python train.py --n_layer=8 --d_model=256 --n_experts=8 --experts_per_token=2 --d_expert=224 --d_shared_expert=256 --activation="swiglu" --moe_layers=[0, 1, 2, 3, 4, 5, 6, 7] --router_score="sigmoid" --normalize_top_k=true --routed_scale=1.5 --balance_loss=0.000279 --balance_bias=true --shared_expert_gate=true --init_std_router=0.0205 --lr_router=0.00121 --vocab_size=17327 --norm="rmsnorm" --norm_eps=1e-05 --tie_embeddings=false --optimizer="soap_variant" --lr=0.00324 --beta1=0.95 --beta2=0.99 --batch_tokens=65536 --seq_len=512 --train_tokens=726200000 --steps=11081 --dataset="wikipedia_en"
Below are experts of layer 4 (counted from 0) of a mixture-of-experts language model. Rows are named router (the router's row for the expert), gate (a neuron's input weights, with its number), up (a neuron's input weights, with its number), down (a neuron's output weights, with its number) and show model dimensions 0-255. Each number is 128 + 24 x the weight over its row's rms, rounded and kept within 0 to 255. Numbers have three digits each.
After each expert's rows: "mostly gets" lists some tokens that are sent to it at least half of the time. This comes from a sample of Wikipedia text that the model never trained on.

# expert 4
router:129109126140178091131115127179093126122143100131134149111137119102128130098147076121159106118140112104134123145160131160085131136096140146146146116188113098117119147117109154161172159114136140081129129061126064122127143136140145128160128115131148100123139128130106133158108103095101152070172119117148149121099129151107122137094133149154166096161125133132137167112150144075130136118150130096139139118113123125174134104133145130121143122157167160104106142125116121088093135149128120125125107141143129138127087151104075123125111122141113156114139167150099129120070093129104062194163139099124132119093109142131123130131126128114109138161124131114141117195105127133134157123094117142112117125128142074175155105140127133119133178122182150095100119143165087131140095093134122
gate11:162107093120071135125151151127164146096143155122138141121099137133098112151130156137143185134100118103100133159137121129114096104075171134106179146130096111104101160131128113134169153120135127066074125088085094126134122096146140138074169083084133131096122121134129131114124131147123140108122116140146127172145109146163139135095140121137130118124090130109153146143164122144140118124122118130101099114122165114152095109136128111170174120168130170121099115097133119099130114100119129132100112155121154170147129109160104099143124120171128166101121133126114128154152100131111115158144147085133137111152122127105124124107136119132146125156125155102124149067129149172149109151136140164125085118101104079092126147141146110125142152140099084095122150111109091171144085184104082
up11:114152097153166142140170090119103145137126159130116161116128109120150125141178109146137107153136162138156140098170099124167140153091131131102111143112140135122123171110109075102090130168118135109125122143130098099167156126121110111095080157109133156152132137143121131157102135091124095132132088148112177111146106063140141111140136138172140117117119153101143154083144156147166142151102145073098179136112135144121145103132135136086157126146140105153171146116094104111128119126138093129156137084119127098113111122124147092118150128139159156124136103154130106066112093130122113088138146148144162128177076160147164172115143153119112106134079136122124121135146122111147141156164124134146085118142132157105165145078109087149174146131111121127139133095147099156148135112147135
down11:104116122108131121151108180087116142203110157165133127170150075135096140135098113130124139139126111118169139133115078141112152107145145129147117121161157117158110141148097165119124076161109146110122139099138186102076111136140157126128116127165125149172103118174124136163081128129131112126150134107130119137185126111168092105176137121173133115114191129124131120138122135097091152124137125119082113130152154145109129127131134125137126101170144121089129132153115124131088098111111120086165106133142133121141153146121123129106092158128156102158129076148193140158132135119130110124157126157124133164080153171111154105106129092157163135117151141107119156150155144140123130133102149144114109153117114110142135124104168165122095155124120089079112141143125131148138123187132131
gate12:124182125160136127122123147125148139151140140060093134116137116128144142117089091098123136080110128179132091128109102112075140155112100136148117195109088123144124108129080159089061148114137132135141117125152042099147139077153119138101116112148156118143129167096139162125119170112095144122136138124122083100113154139149108153112106145094123126129172133142140115129115128146111109160148172159148150155144100156122119131115140121172129137140105127118113142128100086107128094170150126136129145105125159132115098135115192082120099113136122100111182117122130129134150136101124113140117135096127143114111113153146121120095108115148089128121131109127129141083051115091130161150126117096135153122149152112134148104116142128111115163150122095151132159142110165120103093116146128
up12:152092133073107148145100105119157144134098133130116123123135119173124135155084106093121155150110144113104130099110106177089134131160110152132144070109144110151165140132157135161103157116131140117161128130149145131120127110142130175124094119151152107158203137127170127105109146134094132097157108168109093121149100131141104109104106145117168138106112133117077074118088141098126117135114101166130122118159112103121148117122116141129118125133110130124121131154126099099139162147115151110131094167096202127114128135116119134118104114118105158119115096156163110179131175139162107136091134125147151203121158077145159160158172123125122165123114082122120092124112117105125140140119128130124146145157107138118106108125164123093141143126088113093107145134148099086083136136102136
down12:093147130146156140146173129145104166107075135154112125100079134116142152122071091123156132105108162089147102109099139125160113136102121081098124102133128162113124138149131095114121106123124108140160132178148103129172129159100108110148131106104091123085098091126190137119134148186177138096142117127099145146143119143160111129107109106100156101121122114137123110122120131129103130104151118129121112172122117127119152136099136160120133163097121136140141085146144159121122110128144146121161124144145081100131131102113117138155129138094170147095135132111118122130090137095139126128130164144161118106140199105156169135137127142125132104144176119139148075144105169154120130126117184132122151135050126128113125136105130161110151181111127159149136093096140105102114115154177151
gate13:111115132142102087106129153159144146148153100113154102104147123145093155108098097105156086106156109119147142105095125107111076147087138148092105158179151129093109142120171092126106172141110139131116113082135076126199120110166053122120118126141159136144113107085179123111156151149126134172108177070123120114137151096122156090126090124110134128118115138122112093108094121106129125123143116128141140124143137153104143146119113144120105179127129137102114122161095095127143125142107118116123141122141116142196133156109135092132111103161155160110173156110127142157164095105142135136171145084100116145139127087152129132122124120097144105108142088151156130157166144116092118151159169104126109122119100136156125110095096140106128143146154144144142121141134084126126123125121125
up13:162115157125108128099110120059066109166163130120145114139107140104119123107154113130096131101136133164138127150100096127150143087088119116091125138122116135161138148111122165065151137143118097146127056156145120124114122126130117124134117144134187111135074143121142148144154117134140100094138110166130099101158147131120130093148123119125094120049117172179140142155132119140101104119132116122152121173138122136118112124132123113122131115181106150149149159117111119102157119153138108104173127150188138138177123121109137134128095139129152169143102122094135143128151176125092121113136119117116134135170118110103151089133133093110098136148136153083115118100120131170118148098177098132105186138099124132160098089126134145103116156166121125105143134112153136108101163125110097
down13:098097174098136120114124175156159142111133070174150130109121143129116134119156147132104120159095114103162147129144117162155111115156144070124143111142123102102121088122145103116134135144110110123157115100114169102143137139122099122120131150126143157125154120119129128114129085118163150139168100130123133119145073123131120128197126126122131141100086083125127115149089109098130104114130105101159159132102142111130110140100127088133130143124117145130076135105154144107125115163086133159119148163166110100131152138140116116107105141142108095155125098093124136094162105137156115169120088148131082148146133136161111165105100193091097108079120136189107120139191148079116137128118108146125144133110103125084102108102121111143146129130109087144158126088101092120140107145092160
mostly gets: "In", " a", " not", " an", "On", " any"

# expert 1
router:100096155127168124098094148165149131129126133114154130114144099130127091118133110098139112142128181132144145153154129186113142116114134136178114125152065107104119165128122114134113126123104131132158089122097160100125127142098135137101131166158111079119137143130144135130140116140139171103147131099097081073187105107106134125132136131131166136112113166133131116159123129145124136118125099138143123107103139120099142104129155160132125125127108137146084132134112140092117151119120193129108171098112057129171122162123112117126087140158127095082138142159127137129151122118118146188104140088138148091121112164116139106125103092118089155122154148099132126134134127140091140178094126133107073129090095113118128142123141168152113107099160151144159156180165095099152097101147119
gate3:121113125102098133099110113202135113113138165103137150129109140139147107125145099142093117112118095144105148174130140159143142118115121093103066136087124124117144158138143097122168104144135119131133113144118144097143109147090119131142085160120151141084144119120148117139150161115114134149097156080096102128125117107127121142106117127147117134142140120098148184099177138127143165148149132141132120110106136132103140154135113195102120144151154140157112153103063146117175159110152112131119136175126115137107118132161124086100101130129131083118148138154126151136140128162144102148095146096117116158105142093123119115128117122103145137132116148172140099102147125133119142152107175115147089111114134075089101082106124069136081098075141105118136084120095152188125117083120113
up3:101139156153140124123158138076148114130108141137107138106135125141134123149114103104129143106092126135134064074150070092093119089149118127094127121166144166154117116114122151143162180140156148133144140108167124113166146114151166156150116122116100115157142155122141093076163113153126159123145109154095106185125155106130152103107131100119113119103081131139083098123131106128124082159109172103101129151126106137146125145105186148127145117138103083097186109157153131133139130145133146133127116155122107155156134163086117133131092131117119135129111137109112153111136064174109122107122114127160140117123161127162140122106143170124129162128143131123122153126129145120119111060139101114127171109120158134123134135121158115144202126153085123129129118112087120071124113137144126
down3:145152132093126151117122122084116146147140098135110159135100116118127133099104158120143147144121093133101123125095193150116138120149123117152074147121132123124125120161152098118123128125121127119149146200095104131120107149144112150122115131076147111116140097120146122105085141120117118191117118103127138106143099164105099147214126161148177109135139108111142107124135087141149139126145146152155111164165130132103134145185133145126141118105152143129107116123087145119118081117126128116164076095129089140082086080164131121096120131149137118124139140089150146129153135149134139117115104124140128162144102168128082089129122096136096147128127156137163126092120119108090177107128101125095088140165112110130144149147123112142123145066118111176108098112156101133158102077127106
gate4:110127117106095124130149125171140127101135098119131121103118108149123129112160143138118119142144098154180151194120094133138140094152138141103125133051121124095151154140174076124094093095107117116175122159073144124132127115165133152118115088133124122115108138165109102138128153131109176107128125097080150096143118127120114117170143139076153129116145134089145160142149131152198096124128106143159117157139121147103150127122130120046110112141162153132156160081149125112106137153156154121144133168119129089116132132124112095139129118113120126087152113112125131180135100148154139136132110095154148143131134110124186142134147118144140128145118082155120104124110134123087142100155152150080103119119149098117169118135126119110095111132123094165110119115130166142081104100125098
up4:146146152127138128108115111071125122138122156138152160120080147155173113154109121143117107127137140122088117091130133118097089108133127133127134078127161126139110112137101160099130118135156117092135141075119153115147139148104110133092115101152152119135118106105127114140105108144136088176136168148202155103102120080132123117116121110188107181121129110123124135140130140110140140139160108119139132084150151063126130111141113152170135165138104125111098127144101129130143153122130148129146094110169120089144116087167144139109132118160166117134105109153116101117114118108191128126127166112116091127112110078144144139125123161146144123160140122118059127177106126107141097129119087091105144158137142166214141134142146137116113128121152086096131107119104152157128153161120107
down4:111127099120100100149118125168114135150099069163125135153140157165129108136159121133120125089125134161120105137110110158119161120118116130104135141112103138120124123113162128169092135148077104128110111127122115099103179104138140102098107113141133097086106123164117132154141133138131151134119161155064140130136109161077129110077150119102118093158121101109112104110140119134150160121118137124162079105112077149169118148107119141124159143119170147149133124171128131126125112145099159090080194130123136094131164134096158120128086129091104144101124120130155158122147134129132103141076124100145141158111165123149108112104122157088137123110094105114125075135148123122095169153147154110090080109111142097120138112186165121144127116147131104120150178146156150107106141102168137
gate5:160125127072126134127106081127173155120137155126114105145115103141116129137152076085105166130139133102148143084125114139114141125128134108153121133136129086109139122108169124145141166094138155135122116159124115122127140160152102096127130143141138106108117141080129139093143124084133134135125122156158135150122143135124124150122120154117119160096150088129064125120113126096185123095143135139149139094132126137100118147149203121172137154150099145092120164126120160156106067134160130111095162105137151159130108124121102070073146131142142093119102107169127136169087150128097142201128149108124104062104133109133102148083115146142089122127134167110107114159121147123155143142127127133119104153120123128154143167135127128128105160122159155110079132113133101112123119105075102
up5:098155133130150145114139124131109129126140163103093152155136168131148169154157131165153134095099160145124158118101135129129129119181102162145162136123142141090147108138127168135101130149113121138121123082132129091160132080134165089109121103110147108178117090139173125097110128109092055126130120142158141154142161143132129142120115119150098136134139124168127121122094097125127178154102150125089173183144140121086169134144131128177155105168053132097136118083125148105109118105111156135163154146142088142130186090112132125122144176114122124151148140131160146094117117126158123122145146111177103129130105086148106093097144146110132122170107107107129148125129099114112129132130100128162105106132138129088149114121081109137144173160137137120139131138113153137136124110169137
down5:124164120148110149134116142122132115137121096106118135119168117113146103109145099113145150143144095122189136139138127157061124088103105091079113129097160148101136136127099130102126158120157108116137133134126104098101144105134128116125100139118132136159089117166163124115132093127120149164141133099118166135128120116153118098068113148099095138107091100161145118149131141132151115149111167191122143129145110124108111072070111129139129163144163123169145132140131106096120097122167151138140132125114179102111137147132136149137139140109134137121162113111166165119049126160125123115151108161146084172086175152103155159199120089168165146161096147127143151120113100128159130128156119161132102102127133136139124145120128125130087116158150122154153132097118114135094090107122134
mostly gets: " \"", " Al", " John", " El", " St", " War"

# expert 3
router:132113136133140104106122106135117148128130123110133121158139096122167101108155106113127104129130120095134115107127156169134164117105184127140147140162067105124110115113127166122119137129165082136131102129091129138080124112130201170131118095163182127116119157127147121136081141089109149130175142106106119144129135158102127127053137130130101085123099160134105154146142133103148131137123088138129128132107122165110152082121147112100138102144082135110136143151129107106116092131133142117157144123151139136131115128147123113170079147122108125102116136141109158108139121134131045123088127139104175131067142113134105100129120119105133148093163155107122120150115196142127144133135122173156133102173182083156134154097090139102137132124142140157129120121127161120170096123159123
gate56:098127073138137103137102132138107111132087179102141099143114127127109179144143136082135095078118133115111115125101127152117132117114131134147113172120121161138137127154130112128126124159150115127125124132111128131146151103121123138169145116139165107121123116104083147166120166108147090121148115122131138121136164108128105127119110140152085124053135117112139108094133100165133132116126121170117158123104172127136167144146146161175162111139120120157096091196131125119146166127149095115123125131093101143142128158089131151091088175140154123139121099102154099175102139142108100155110169163093104121127093177142157149132083151126140141089125128117134078114129124119100053136151117103139098096135107198121131138130140173155149162108138110123157133098128108132120110125125161
up56:127085113152126134133171155104130094150146125117103115148113121118116105133134119116103144107132130115105092115111109133103132142129079091102154134133088125098104102119097148129122157109141132141162115123135158152117140126133099124133134140123159121133136091125121149141137143161166167139132117155105127137146103114105134156118136130111157163161079092140163174120058148109137114175129127081154168110181154125134127129108093155143137125079163124109123149122125153100131143139133150148107139122071158135171156130180099160105170107136126105143144139098166120116136116175098105162165137120144119117160157125102112158174157158082096129100118089137100123151136096136178164104133133131164135091096144152147105137144142122107080102142148110159122170120130132208112110111111144
down56:127129168095119154094120151123114144169115126111114137112085111097123142141109149100133170102154121110150125096125107129146089119114110115102133113135146136092092143098129152135124193139115144146168131130117129124150120136157117173147117121111101108128089141128123138128096116117153090114098159102131106101105126110107114144125130165107132170135079161139113111148126143116125144147094101100168120127183150138138081132110143115084128119103127155188091127112111159137150146152206154126104083154125146104109103099161151092122152107128139107129176155169173085126154126117126173113146108133144142144167079123080135150115088107123123119114096153186132148128140128112140105102097130097164157142163104191140109144142111118128126111138129097154148110126120088122157150107098126
gate57:110116142147095108087124108151103130112112132154087108108136090165154148137103152115133142103122144146108142125128109105089163084116166086108154132126082123109132095177063131106115109140127159168114092120100116142122110133140158160154144092159124108173136140128121156099126112125171138118153148136102126142144134141125098130158150103144143149144158140136147133103143142142116117125146135112090130159123115145126086171131138166133125129066154184123108159137115098139158106117102103085141130130072170178127112155146117128164109120106099195122103133190127092132105120118105123131117107129088158139103119139174093145141139144107125141128108122136095147138123159116152093152111116156122133090102118090109117128169149123122116080142096117157101133140132166101108110174177139
up57:106100122111162159180124128146104145112149113099130128104121125167129146116111118101097130112130149144105124120135121136082120174200104095139125121130118106144094113129137104099102112104124094121147134161138140123112151114113137100135117110108144104121099083148147069122179093158117135151174161124087144144141110130155115098086135104097124137108139147122131142145117108115094119132105105102141109125103114110116115150110079152160068143116135155095136141108084095198104135112124152153166120094154165116161128153146128128135167151141144131147127128118109151142144151135155177099176129133149152140161181125160158115132154175058136112143117101099148152134149102150105181091134106127165125129128097104127127089115095149134125093149144130099139148152104120154107146114140107
down57:123099071130127115169095124186118118141099094089164132145124132161151174131142120152082147114134142138106186117117127138075123120153178147135109140082097107094161138159123142173138114140134140113122108117158155130095119081153123126120091118125098066137079137131134120137152159107067141129091142125069143113164118112144116095126134121123138126107181166152126130155093080139128111085115133130120176133074122146094107131151146142139170125115128140117149157083113131132094106085123155160100081118114113153126119104092111156128114118123146101121110141152156164140117104134120106094141155177154141102128151157116101107145105119110130143125106106116109106155154124103133133161125086129147126124097104149154116110147138107102163135150147084122130145103134127139137133145107116
gate58:126093144085137105148180140121121120125105136102126103143161152143130152135142080148132109139134134118153124101081129145093155173103159132124111195137096171103097135110117118148095091139149128093143123132133127148120106131134141104123113161130171090111113139136155119172093152124148070152120136135084126125152133137169124131099085143151137142086105144136149153146116112135106149136130120163123091095163110106131119112150125096072149116095120121133121178156111120122139106135109151118176147130140119115124123101121140143093127167124160129128130113156169143100130124160129117139090150158094149095100144190158114134160112103105160140146116097101126210085134134159203129120203149124133105119126121153109118119136145124137114147145175128133128116114122133116113118130089115
up58:100153144156129106154169133120144094153106098183158106141138148121124150156122134138156118165140142181105124092156141130077176130113091117132138078154121169089104081137123143136166171123139165118103121119129155090139139135125130110135110136127125079125111135138115188109151087130113153132133091120131133123123142148135116147144138101161102110139106125133102131083141087138137134124100124089129083133100158105140095151137173133126129112089130115108140140130101134139147150148071127128139087120132127154139155107136093119136173102176137135108173121131154145129153144154124135161133128123099148156105132153050133164137135117122170166133108128175118157155102112140146146174187148130128136139110109096110153150116094112092121146131161116086128121095119119169162103115098109
down58:144135117114167161128111159076127138146137182117120119101114120143137093128068141125119134108130090096121169110148138101177058132099129164093104143103155142144101116156094114104077117114142132152121132134153163155117124116152102111130083137133121146134113111102143109117150150078078105111096103078115159140136141154129138125076122134098138123096108081135091080120131105147111137133148124147122147125131151122115120145075134151120111150148115126153132143180090150128092186135155110144159174134138119104118120126167132130157102149129097147112119133123138148105099084076139166143157134135152183128131152141075132147115133135099130093134156143123096161144164140131151125149155200124149086138137147121117143129099166106128159135118153113118125107151131124106138105124123114
mostly gets: " on", " and", " but", " has", " that", " which"

# expert 7
router:097130139135152119108129126157096133158152084121148155088143110114123118101108118134137144133112180133158151123123097145079171172119156172125070101148167097115099140083139135143108130121160072135176142098109139143131129084138159115122134082145131121142150145121099145077088147119109120115165162086067102147150115145094141166119118143138146094125105149108105123106097158187124134119141112123100136127140163134110094150085129124120132105145140140137160140123107122112121136154062170143100156119116123143146114131124108143178110170134125091108096164128119120123134122162119102106128158127152138125114178161111182077108107118162141146110134111116103141146113157125138107131144120114092135142167160124156158107120099166082151140127132149152157113110116142104112144121102127
gate2:130157138148187148171034145131151140124145150120076122148134138158143149157134089095111112120140114127139119136130149109104133127098120128103097178143160105164060154172116148166131162153158084134128172147130106097166120131136132137144168124136152134110131148147146159169132120122148111123110160128167098115144123105141109117099092143092187137164158109150116111120125131161114126115124124116130119142175119136143145127137101082174135123137110110104098140128158171142117120102129162119100154120117155147134106099089178156098131101119156133144113124137123105145140092109104108151094118117130147109148076111120086119136082145129116153166119120115130153140115098129130140130133117157093154102145192135162113120140110108131160165149158102147128138137113139091130144085131154
up2:169140162139121149117143132128120090165104118080099125128130169172096106131154102141129105132078117154112134143132131123133138124107094112131102128149136112095139123150108154133095106130097145147153102159149135142142110153117104151102080123155097079116123118179138135113122117117173111131113156135160116104107134124112096081115122123099148139059127143104165108131120104106157120137126134128099156122104086113084120073144189128138144131108113136124133105112093108122110104089105103152098123106152107109141145146082098115162147122120130128173144106079139156098178149115141169145102122159100096089104097131074134136063127123149119100119147125152094103136106160160133136131139142176137137118123111126095111125130154097157139110083143150096147128154135093122091158150166148
down2:121099124149114135161138182138138158144125124151108119111123142166103145133141153132107103123125133123143111157148140140139078125148092112123073115135140121131139150122155162151156085093108106170124094114129118123123112134129116118120117137114079118130173122133144111104119105115084151084090104107100166126132165158120091153108097149148111125129131125101165114111126138103134123136103136145119151101108095120151165104152160151072117126142149119097131159109120107119104127122113119079135145164131131168106108136137095116141096152111156131177127140147137097125132123144125132130129067140098145138116143188104103112084124169144126131097184114120140136144131139148132101182171166136163059108127168126133156079124092095126123097145126132186094174157152123100084169131102134
gate3:160155126118142093149153144130118126097110143134141129094123102115132105134101155137143118137103123123137184131176132118145178160131136165146122091174105127137102142133154118155122110078129134133141149102138103154143163093124149099108100112125120147123118085124114131140089106164167091137150134120110085131133114111101090114132140119114134095060117115088104120128121111187085150127141106096147112144102169132129125135120123096103128103162137149164152120115097161113113156135098143156104191120132120152124137136127128137087106116179111101139114124099127082110163148118114146146100137086106110152185147151122140125115117119133121114142104131139087117105159144169099097141140070114103130148191144111133133146110138162085128121112139117112156094103174132153113142153192171
up3:102137132118106125092136117138133131131178127105171121129136103138106141162164123101118153129110109132144122132103129146152145097138148131170115127118094121146149120149145071114083136146144150147138147149092157156140160117124153133070099112059132130104132120147112136144094093149140116159178137130147120123171154113155150108150131134166139146115122152083115131098133134150089115137147115160169100138117091142143100095139119152097155141130119112184106108116107156185104135144170142125139100155150133133119086128138175169111106119132081155090108151141121129110127144124138175114134157096086113113171117120096093132148171112089087144158148129123083141084161163164109110115123141114177132122119064124126152121163115087102106156137163116107113119125133154147119115149150123
down3:098127096180118133138122120100120095127120161128126095119099135127146139117093097130130153123111107106090128116114122118114153167127120142121068181139100091173077149108133102147090115127140099125114181170197140117137133118124141153088173157151131135179151123148113114141131146153153136129126116155125057125113132107107127101198130112167136152127139104143108109141117147105126118086125116115124118166120158124144113105121149168132102109166161135112108112172123110090137130139087117173096131145097118113137121129094174103118156137114153129184117144127125086122123142112125151114128113139137101126162150130126160077126160135140091120121124166088130168120107141124128097095130106128078135065116139065141112114112135107134125099166111119107128136100133120092120133139152117
gate4:107118099155134137099100104106147179096146108136115101117100144164102141109118134125148112139098196163139137124127091138151125146119129099120115123101121105155174138089151130151162153129122115142142140108073114124164148162138140114155131119140113111132105109105116129188096086157113098108129138120111124107131110146092127130118122142112136127154151165128108138154192175164116110160150115099089140167151144139130082140118121128089120089147145133174138056111126147109129135129080124133132167157143133133139130104123093101172094148112135126107091096122134142093155138118130162120128142129136102192154187120127136134139117095100158127136156109142118131127117140107151103142109099127125124104105077110161102085094138174108137116190123109166140101125069118121132131130121127
up4:115093095114138109176097155122121146135115138118107083091105150144125122120120148109155148134133128106117112147136172147132145109109116128116096104139131139141113103120105179108137143144150149159141115135104119082148094131104149140153164078159125104128123151139124154156094147114149102117109139095082126092107101107101131114117151116142149120131096105095157145161120120115115150131108164153168097125198144126102186159089130146132154121081123110077131145112168105116107142149143119104110096156095118107139125179109107149118185134135139115152110102113140096141086120086161095136118136129125122109126154158138147143114131151082132132139133127137164114103169134104098112111100151146138143132117156146142137134153111140130157146150072137119149111135112140170080081084215140
down4:143120130152142157100120132019107129128078145123102124144162124131155142135181132138094126129133149135180155096111163159105147102138150136118100091162125111110156109109087153157149136115172178145105133148136129120101129090130086132167099118143143098151131142104161118156121149085111105158125137112168143137126168133158127133146143108161121123118150131130104127130111125112100151113119160132123111155175069149130138085127114149163106196131149162089164115118161087153128119124158117160165125083141124152100090106134147131102146113123112114159147081153108148138088081138119156135143149143133113122113124118109121120116100102143158093150138144136129136131117136154131118129152127089165104162166150089160140106086136113118117108129134102093140115134095116125135137128159126
mostly gets: "′", " system", " species", " city", " water", " building"

# expert 5
router:108095164112153123078091112163106144093139135092163152107154104119161080135111113131147109163112175132145191133141137096107140116110148103146154098132106143097109154109136106174181158123121126147132101175114161154127136149110146121124114150127084084136137116123108148113144133158107123110143147128102094147180107096089135157122118118156131098133115161132144099119136113102136146091130103145155135134102084135098136101166142147131126084134128149123136141148109131088106157133136178136122127125105110149147106163147105108162106136156091100166104118156123132114133134128120159155110111128117163079143094133126132126133082125154137134114160151111148128110179117115103117145109046161090098176124114130133125095137139162163131124090177149122132158137178119134128106110137151
gate2:175146137103141145147151105201160125178125145165172106115110125139111141104132096110156110146147103119090137161136129150121141138182160137161125121106153117155119150099144148142161150159118122122114142111152140146105113172131126088123128102159143143114135118173131114121110137129114099129144104150150117140108119118173141137165131139094079141115136133118159145149102155115131105138120134136145097131114107073150175118140149135135119132121133108103149138133102148120147137104133150105108122092182149104115171144140159142092129152150084106074111161128123114144098127115146112114173097119149140127160117174136159126118138126140096128137166128122119143114144165144113078172070120143089098099106119170095120097137129125165146097178165073184084095116142099155119141125119117
up2:108143116112061121116132152150104126122139167140132123133123145130141158124140158154136148094119099130139120118118144120120146141128106156106169139135129118141151128175156153109133163123132107089170128115120120121080114127098097110118147148096121146138065140156121128137134108121149099154145143158101141116152097102114121156112128170131108141138140164129113109132122135108112112134127100114166159102131137092146099165148146102136109186140116116144090156138175135135105108147102105138081129106121147103097126144152069088103105121074113093137125110074114079084116089131127129126195155130145137148187174142152161114166165121084136168137154115149128123126160182134092135134164097095115116119115127130140155131108157087114094153138150150106118101153088150089140130091142125
down2:153115107178098087111080104203117139097124165124167140144137110132131163099137139135135151105107112169118133162154142142121166120153132117142158126150081138136152082120101138107111124198099149090141121150128130163119131104130182144073130184143112133123114080122076150115112092112149138104133112117118118093127170112168132132047127133111159133115143144086141117126121116141133140166131123135111138129123117123104129102107145102142119126139149129142145098110094106131151105160122123135092156165116116146148121123129137130122162141100120098109113121112113174140111109169136104150133118183145176084114167148127117106119135127118159131164193146125177124130113113140168149132161142117102137122143131157141148129136143111146119135136112130090164173139137140125140084156145098
gate3:123087109121120122103126132179145115087163120132157185088113132145117116136109132089179147122136125159149157130165144109119112159129113095131080136114135125149119134146096161116127145129139141118131128152123122178126115130147161116175133162123130141112145115084107098134133129147109096125111073131160119120129151104144104141101155108131124150147148110140168093102129077097097119116167102132100123148145157158116147142141128110120137092135134127090117135107082114095090140155135117139151117140072115143097118154158121109142075099166125131104154096118129130130111096136116112136163143121101120126153112146112132143162088116193147154121092086130134155143121149109134127099136093086124074175052127144147109120093083148111145097152159114109128152098162126135110076104145098
up3:139184133125143126149078099098139114125153056094137132158128123148114111164108125146156144180115176142143098163116127126158126127141109088081136151129131110081120135148129126142152137156158102107181124148142133135117121143117082109102183119100146155128143128133125159176125114131113130144135121147110128133140063145131130132107139135143125160152156130153134090130071123127136134138096133130129137167099130128168137150177144114146135161132157119116135077168172103158128136109138135056141154130073127146153112078117139119152179170123109146144114135118130121121112142138133073124123120096147118147107139123115123123136175152179182140097128156127157119136133101138124132110119159127099135114163150115125153167122171079117109108108158140170128138115086109138119129158131117
down3:136143179117138111124137114082136117114097127134113127130071089125099142138145092146082126126123112083137121097087131110072147098153136160138116134149101112126141131132137118125097136103126167084153112098132142160112156130158134082110135060154139122139157139122131074186109089131131122110142148131130144114156113163139109116130134098055150130104096150105115134101145079122100117136111136174166158107156141116139152116123110113117129154116134119094063115160112140110095126120172152095115137134140117117140098136168140138078119148118137148109084145131114103111149134140126111086070135086117151090129098134151113137146100141093123150128116145145160073143117133106121153088111108109141132139142164134144106114155114139148079132091135125166146105087149124100119166116121148
gate4:111113137086134120113123166121152162134122127103116107181134153180132114118114131113129120133125110125182097138157102112121107091125159106092085111117106135098140172129147142091152135124140107107142098096153143112121113098137168128119102149148136157163116113115151165105103170123129088122147109125202138175122097094110083137129119177148137093123121139110085113115074137116140144105136123136099104169131108150131130154163114112115107123129105139153133104127126114111109184157150121126109141153138125159120180151160081178117126152160134131126124148082133065088124139133149148139146111159149131129118147122100171168141121133122138153149093144137110089134118107142107154099163161141165143168100131105145111128131141162120138132107155104171164119087138104153159117128088087
up4:144126163114136099141090115152124073157117100094102127079150122111108121111140138137116164113152122132134116104090119118182131100173118143114125160131143093158114187117152143123124177113092111146144157157094122165144159105115109100157160126102171167178132111115139112141101111120075158116155106135136105150131154162153138114141140060144092136110118109157158148124127161110120129161093130119116126140104131139145096095108170166111141088155145128119158121109155165107115131125115133140113129146104132098125145106171113154150119127141146136140113100128165148135085124103124158157115148124124117099115148097112128096178123111122129136106142104151168137103149079145130083132138125142128138071156134167128153151123153125086142134089115141148103136140101111109110180063110103
down4:153128122126119117145162055189144133136092099144166107175120092135121159148098139165135092096149127135136139115170098133104143149100142155118164137118098151096136126121110129076131135122127165092134128106108126117156138072107166118142128107119113086103110119127115135129139100135096143130115122142070088127138117114148179121075133084146093117120120125138156170132145139115137135123125155137118154078122144135147144113133197173115123146116148132103134157122136121121097099123161116074113109101155109103181164158079152164134138096122130138105089205106140149134134100087128086159123122133121118122110145159164136160097107124105102124135125107107116122156097166143121148166144133092161110104147140115125144117134165137139112150132142123123123128128101108114154138114086131
mostly gets: " York", " John", " James", "ah", " Mc", "ya"